From a checkpoint of a small mixture-of-experts model trained on Wikipedia.
Size: 9 layers, width 256, vocabulary 32768, 66M parameters.
Experts: 96 experts in each of 7 layers, 48 ReGLU neurons an expert, 8 picks a token, a softmax router.
Below are experts of layer 4 (counted from 0) of a mixture-of-experts language model. Rows are named router (the router's row for the expert), down (a neuron's output weights, with its number) and show model dimensions 0-255. Each number is 128 + 32 x the weight over its row's rms, rounded and kept within 0 to 255. Numbers have three digits each.
After each expert's rows: a language model's description of what the expert responds to. This comes from a sample of Wikipedia text that the model never trained on.

# expert 41
router:145104077110114115147138110145136145107090140104056121148151179094139141112136047170085128170112178153173119145069159137146130100118117123131106140176107195123117148136160133138080125139104176107127078153106128135114148143133101175127079103164084108149134104082138160120143086166141098124186150183053126155100093126183117146088158113145171076131072140143182100105125140152087166089109065158135064094103157099133123163065059072168132134138132105146147115096168148144107068119155116191144109079176129075123098133151131099071066130146118165170142108152088106142167211135155132126139153131141177151137090118133117137112189137110111186092175157121110119131151117178161170150126163187141119079161090112142106159168138148108060079106194144147099114136141045102081148186111133
down0:085150096078179111122102134085087168110081129108068146171106079143101189165096199137063145073099132147113104148106090138075135158116129146117127141073134136139168121110027145091158143087102134126085161156135139141200142148090184100135097150125115139131111156134184164130131085133136109120155071132126177141144121113081148123122164115129122180155116072125134093121065143121095161121144096156106088219119154126095178107165125162168176118161080179156082115135111077096110130165127154121157122135140111126153134165167074122124085161113136163014061155157117082160134084109164067129114079161134112070108134113148140197152152145085060147123161048088126150096108134137123164110097130137159134121175122085152101097151137132108156154093144166158151133168139104142105149121119095
It responds to: Sentence subject nouns. Nouns or pronouns after the or this serving as subject before a verb, like it, the film, the community, the latter.

# expert 27
router:136116094093125136115126136154119158091096099137114143109186166127182119127169129125087119125088161111095106115100237181108101106156106124140076143145090142111101199104113112108093168141128133120121112146144135181083121150124116164139093141173143126176166114106144146127128131181132134147164157164150127116110123156188130159109135133146144090141123157146154085128115129182070139135173138128068135068094158059094138159116109047138151137140117102156156142092120142170082048137137119202152079112171104118121038087133098092084138130113134161151129106079112115124175127118159178122105111117156170171164136116184053117064176124104137155074146128164153106116122142176220116126073156153110125109101070123130172130141150140043094067109212124134075088116183094101111120149120163
down0:166128093132141096171106065126146083121129096114149103118150135188125125139104104147179149131118083107108143092107156206092093184108153211104091119138111143157133127171139168066092196111057144143068167152130127129171159107093163147098112156104126155156154158118080122102112135196086150080126108119096113155118166096158170117154110213116132139152163150145134125138123141147077129060150151115122157100106190137137166148120130150122105141124133200116115151180136134191071124104164137146084138160186159152150116108093158107108129148189115113111120152085165096116118117100126073144088052156113150192078103145141179105115095159133142136132130085128115140134118103089175088116123212054072071110153132127127129147105134123040116134106158136112143121152122144174221127126091064
It responds to: Units and quantities. Measurement units and quantity words after numbers, such as km, m, ft, mi), %, million, years, third, common in population and geography statistics.

# expert 11
router:146095098128127115115112092157132133047138123093086132131135147082153123120152086145089089117136184170133105151077197150157124116143119104175101128168094132115129189103146125105113131101063199081109079137112128154115132097124088162154116127183095116149112136137172158101141088136146119125115181133125162145110111155180111149087134110139146085104090174138177090139196156165080125110118087087096081098079135088118080198044132117175139113117124123125147135078152146197108106129131099169141130099180172117108110111120133137107100092118072193143145113154103088142174173168191174121134101162174179147175128097161102154165194114091079138090144148172167108072159151179151182126121122181110143152134102100141107169134127177088135086085157132152092066173156077092076140183128170
down0:147098109148137086186133138151115169145138097213150106085152081111130117132123100117123136158106151111245178156140072130137146081143142115113148135111179159112167121131113107155120154103104085104106200135107103099127154130144112188166142099169123119047146123098074100087066173142097135138112157157102151120170123131064138184107054145147173104158119174146102155136116121173116172110057149092147060145110102146089174071095076141118147085178071189150144114165169144142118127102109112172128102186103121148114130216144144182121144119118121087189119122188138098142148190113140082155118148121078109104141167110140135137108117067090142138161128122105093043098121133197165146150113157117134114066115182096103169146154135098146127130112089126113113112101143150162130133182131140
It responds to: Place and entity nouns. Head nouns naming a kind of place or thing after the or a, like town, village, school, airport, castle, company, band.

# expert 29
router:167134112072140091168081153133162144099134151101135129105142134079146126122131076058081102154107157171099113125087141177171134124115081103143144164199087138072086142143131177135084148160110139128094126152096078156111151141170121115163110158147080129173152068076145150108137094143149146159154189135060159107129082145203074166077155156155172133121112175098185130055145101136115138077136067123100078095122134062155117156138135078126144130163116121135135075148174147147148061064176119137144091127090110094115113089197123117118124099154113137183137088066117100156176129111164194133111139165153181143165089104163120115103157131155139144099163168105136097071174151155141112096134127158149154127108113084178114162120130179127100100087153143181075122154156094136046146120140162
down0:150131094118126147168153150168117107130115054084146134089091124120114155120157099140139161166124118112082077100053153170108170132099105133117139105149090114087091148109179161135147106121092145120037089169127084090136146090101099139112140120126177149135171146097201114161108093127143170129112134131168132194125099127129139135158139090144153109160164098086088038150131125070090087107124098185167157127159099151106163170159163120033109148120108139184098154060106134105078125101125124119150117124138103087103133134088128072085166077169098134176094113137153133084130138103078102117102176090185143094131108084126106129144154182075127104163170117109192103137125064113136100055131177094182188134151185176094160157114155163143063081091148142163129113111094136127137100101095144
It responds to: Institution name words. Words inside names of organizations, awards and journals, like National, Royal, Foreign, Naval, and of or the within such names.

# expert 44
router:133115090130103132136111077140140150054094144080082154135160177133157169090143086148086108150120188138140110138091182150175094108151125097151136155158102160093134144117187144126074113134054190068151143150103138123080161105170104154067111127156098148147115120098121142097116050162170111117141208135095139138122117156138112163095153114134158084121126159139147068124165110194059157095178129173144067077094138074141084200037120094175135143114158114130144127130137118147145108096128114155136108124188146115138123092139087107065126132124097189153170135160129087132123181131169149105104121147154192135182135071140109137127197141091127155080139144147135095101183131170173138112115188183132139091101103094160149166132144132088107084092164166146084105134124062115121110166090132
down0:125117177102089085100200122152090114148111096158097161122139091092134101141135142122082149173118115194145097115163104161156169136141117170152103118144078115119114137092118143136139110091086068145149144184157135092102082147176064101122105142129084116141147158089099144160116123099123139095082120112155073151182172181111127117180107162082147147116121084137135120122137078187112113123116143121144133179101100138089095160064115189152143159169181107182157198172124225142189141076156181182113084127164130112146148049148117183122164125101076126123091146130170163103086163163113061151106113156135140138135124130184167113172176132147132146153135152145086105065097199079187121154157116132174087149084128169118056116153152116109106140130109134150204153088141101128127119108147139
It responds to: Abstract noun heads. Nouns right after an article or possessive, usually followed by of: role, amount, sense, position, series, name.

# expert 25
router:119052139137110134179097089185144138112092163109122130124145174111128133131169099152123103109101165126134105149090172087103118107130128092121120174177141134121116185092121144122140166148103145131086069173118071116117168135130150166107131158156051131165087100119145186119150105134130098126169177168096129108054098129141102151113132151110167110112096111097102111140110092191120133123122114156153046094117137117119144148106097113145110158123113102105131152115191162211177133121166128115169132075126084065079094123154107097087115100135095146156168146127109146130144109199170174063115167138153186215127108143177075102081144166117072146122130165186170160127179115155166143131070158171184144093150115082125134145176184162046080074133166143122134090139153090101074127172163129
down0:138163123162117100068115094135138158113112136192187142161133139139181183107129135156160122120127133150153111134103131107152181110157161119130092099054172164161112169122090096075113180118131160138082105095051121148178159169144148112093219112131136219127079143108137156122100123152159082138146138053110098173160112125083099101126195120156137154155114138111100106144148107141115124141114151163166138161164149120171146110122157167126097186143167140136158127123156187168143138189161118126124195141116122095148080167103090113140177136126094110102117187128122138161112146123165160069181149131171176084142144149152139113124100117096080119111150143128124100114144124183111175126161165083190132068088163069070141107143064171077150082108157197224088109120081126143119114135111141
It responds to: Table row endings. Final pipe before a line break closing a wiki table row, newlines between rows, and markdown divider rows like |---|---|.

# expert 62
router:126115118109141103157124130125107165109137121114118187132133114126114132131128090094077111166075149095080113185117152138173124139116134126167147185152105145123129159110158172177099136142136120127098093136113092169105112120165096156128094144115074116189120082101183166058153060141141142124128193115081159105155106116131094145081173119155166118112129167129132113063151109142140154068131079098110080108090145065141109154101103080167119096138130107156114089137165141179147099067156108137173075100124100141097102089181113146127101100094056138183119088075128131162162119183159159122118165126124166159175075121186115075128227117118141191140126136117152086122163162156144120105120171170166173092062105086189084153177153187100107096095122104211100103158126075130072124089123145
down0:074089133192125142116109083136126051132041211099102104097125121105159108127137166165090157122138143107227125133117137108174134112149180118114095096107135161126134086117129137109170116146189084150082176137149161129152137113126154179177115189110150133158111173130173107099121151114124126078079126112146154061107130095112141146152173061199134178148177116133088032114131133147121178119114092134128107131190136164172169108173097147136154106153037145151128146126150152135119058109146097057078126151182164117120127149147102111121181099127118164126118122114176152135097118138133100091066126117169081094163078120093150160154104096087134157157111084133121197139086122084202114102109153132131081134075117143139126129116097107125180149138143140109130086105130121112174111066104120
It responds to: Words in titles. Capitalized words inside titles of songs, films, shows and books: Day for Night, Beat It, My Name, General Hospital.

# expert 19
router:108121098076122090145119094135126166112099116146150116099119155081132150120163100089083090154116144154125114185076149104139083120137123088153079183187109167103116202096131152130138203169090153127070126126106067118102126126168128126123107110131074122153182080047187132073155123212135099131123175147116157108130113177136110180118160156144140111070129179122144133089124119114130164108147122120088111102116155109145115140106088100140154094162130099144164078124155146165106128123190115145196098066120132125145125114186110116134054079092086173162134133118105106137178150144180206117098113132128134151163093127162118130140179150123095209129102201126146118117156112191155128113120162180122138082112095079154069193106131135120116105073125130212096115144144054065101121106115131
down0:116144161105073133139108137107147126095060138126157099145140130104093131041144193127152102113074128151113161114125157149203113133143174127152067123138056148116176133070139105101173135152106144135121121090107108102072106145137159110112133165123117159112097084076178123132100180125124142142094124158153171098100186158123167162134111218110128117134093113133037079138148127078111134177102149133145077133135185146098108110137163080102180144141141105138188136101104101073129162129140139113179166086151185084112114102163040126150123188144135137127122164088088081075163172162129160137099173151164093101146138153100093212097101086138095109148169194098074148127125107135186146144118132114162086110148097130128157093098148116159136096169104179079143184117160149112127138127132056
It responds to: Personal surnames. Surnames and surname pieces after first names or initials, as in Aileen Osborn Webb, George W. Andrews, Blinken, -ović, Jr., von.

# expert 49
router:094134074128130112157144119163156124101123124121071154136176154128129148088169120114130110122132154132124130130096169134123092119147104121181095141184145155084130195108112141130157159159126155106046106224127074122138134166141103164120102186153105104130083099124135170064144119207151099119158173173139133098079075113136110167140165110137181100110133147084132097113121114205081143138135129088098099092069130119104122125159126118165198138131097124126154122093131113197117115132171108220125115074124176101128110142146070136119111120077090142131140122061132059157158160146155164117099144093141124191125113109182064095053159116089130157110157137164148168117160161168181096166081175122097131115149075125128135146130139126046089110117190177131127115144151069153058090155102115
down0:131145166121096103144091109115129138106143170060106112136123160134128136137128200130085135140150148137118164151129136088205132180186112128131194155149140088158102115191167151112186113104146105111090130150102131147043100145182163161181166178128071158107080193132155071098158082143047100075096117159190171141099090091172116140090095136116137117143170081135117178094115168203147088162153111160161178126136101166112139160157185175123089089128083126138135162167079115119119124119130172181175117142092086128142080126096115143137076131137101150183066121097146163089161107145173113144171144146151046141120117133126087108102055108150116112089141142145143119128090097096092119172092141151103089147092052121079130103166125130163096122149114131106135137103167126108103120143070116
It responds to: Digit pieces in numbers. Inner digit fragments of longer numbers such as register IDs (#85000544), scores 159–158, heights, minutes and seasons.

# expert 8
router:146125078131167127114120150138162198083114156151092191089150168111160125103141095145112101146128123100140118193153160149138132146201119079112096159165129162118142125099153141136142162163029179108135111163124145147086180141132116186111127119148130107184165141121130104107134064148125034139146181173108121110097124206124106181107135103110132078058110122133144106145118108161128162090184124117097053094140151054201134175110111127138150109135112131118150092153124116126068104154139064154135062082189164136131110118117099144090107094117107183120135115145095118123142168095114178102135164141136128160186136128137117115087148116078125148115160165151136107090158154116145162072134178148158158090103072105151094136166121169105138111084184153156075057157138077107115077146044115
down0:155054090163133127051138106145164137112134186129127141114112149147112128114182149126151129116122183131122096145162148130130157135195142128140145133136144156140085155083103110132243123199062123168076156138123172167149099114080094151091095134101138135111168134131112096173167069144113097113151102182119115128089138109168123122127117092135132132137135069145165063176099095162128113139196105093142100196079178128121159113135122089115108077156103106098169088172136087120164128169069182126085113111170132154102123082147191121140132116126084149100200111092119189115131076128109127125154114175082053107120115125108129104081078110124163139143126141162182122084143161129073131083153115103123168207182091176114165126103163116185105132111126115107124101168116195102138082116103082
It responds to: Event verbs and stems. Main verbs and verb stems after a subject or auxiliary, often narrative or past tense: served, began, took, confirmed, opp(osed), d(ies).

# expert 59
router:156114083111154121163099117132098150129152141114106179098146148137116151126124090089057107147092117126089087177128153155166109140116110111164121173175096168120125158155185169167107160144134131110088123157124082143100128125119114159104103144140092098136172107116197149048149080146157126149135212139070137120107105118135097131090165122142146132118145157069153156069138108179136154075137095111099116103109167099153111148114133100143092084172091100145140083122170163162129140090136114138154072099123093126061128083187105113151083095080074158181150119099136081188142087181139128132103147108124169190171056114185140086115216111090118185121118111150150088126156126142154112136105162149162159100061101085194081172163186163101109126074142150195107123168109094106083123090117174
down0:165171118179131080169097131118123151073185176127143128132136107152081131115106105124149086174135151109092147134157076120112147185135127128107171208191107140154132122139133136169118134135168131080090146094140121112146111147123148142135137121112102153113088093145187163127121142141139184063122127097136163130118087102132132136127119124175095192165147130116141126133196149123186075123134152103112122063085126168146115171145120113126118096200081121125110112113106127130073089097133171087113067165029185146139157150117093157227139148160096132148146114117141091175123083152165114158104122135098110130126122191189173166195161162117125116158116153157087113094185085115106162122059147144103076088095113121117087099178221149107126137076085120175123102079105122182116161118061131
It responds to: Titles of works. Words inside titles of books, films, songs and albums, often after quotes or colons: "The, Love, Your, My, !.

# expert 48
router:108092136139138131151108110143158177105098125121112184085199128140137116117155111123087103117094159123108116118089187109113114105105076088168112135152100173068143152112101160121139183173144159123030094224138130117092159146170131161111114208156095100130107076127135181068171096138151126135142162176103156133056092124142050180095139156132217106123126144112122116128130073194089126156126134108111056114094197111119157143140102094148169131105100096164157108100163146189150124113181105166150141089109107095125128150137059079082127126113098143102146100076095126143146151174147156128100137084153160192144109136181125154053147134096092168106131123171166168128126168157202112133110144148174112138112093090108158151139128151092094122125133153121098125123185079128118074137104119
down0:120153098082148132120123208088081191124147123155125104125051177163080130083119173109169130125150116143077188069113106140129078120095116092144087135139130125120127119151165189137147128116094155152043118145116106079119030074155133088186136129108108098138128112069148167101100120103132177144120077159124142106129139124072108161096173165161166107149127138116140174109129174150129165125173131081143138146088159084119101130183099132131122125097150109105139058143110149143087138066111114131121141110062123190153169146175068107172154152139088212177104137128100137128141128227086114098131103084139141142092144116120108131125095088105112115130178101150105131113170102178138067089172132141121184108127124130128128142194112085132146081136118062124184118158117075120115153112197121
It responds to: Numeric table cells. Numbers and pipe separators in election, squad and statistics tables, such as vote counts, percentages 12.4, goal tallies.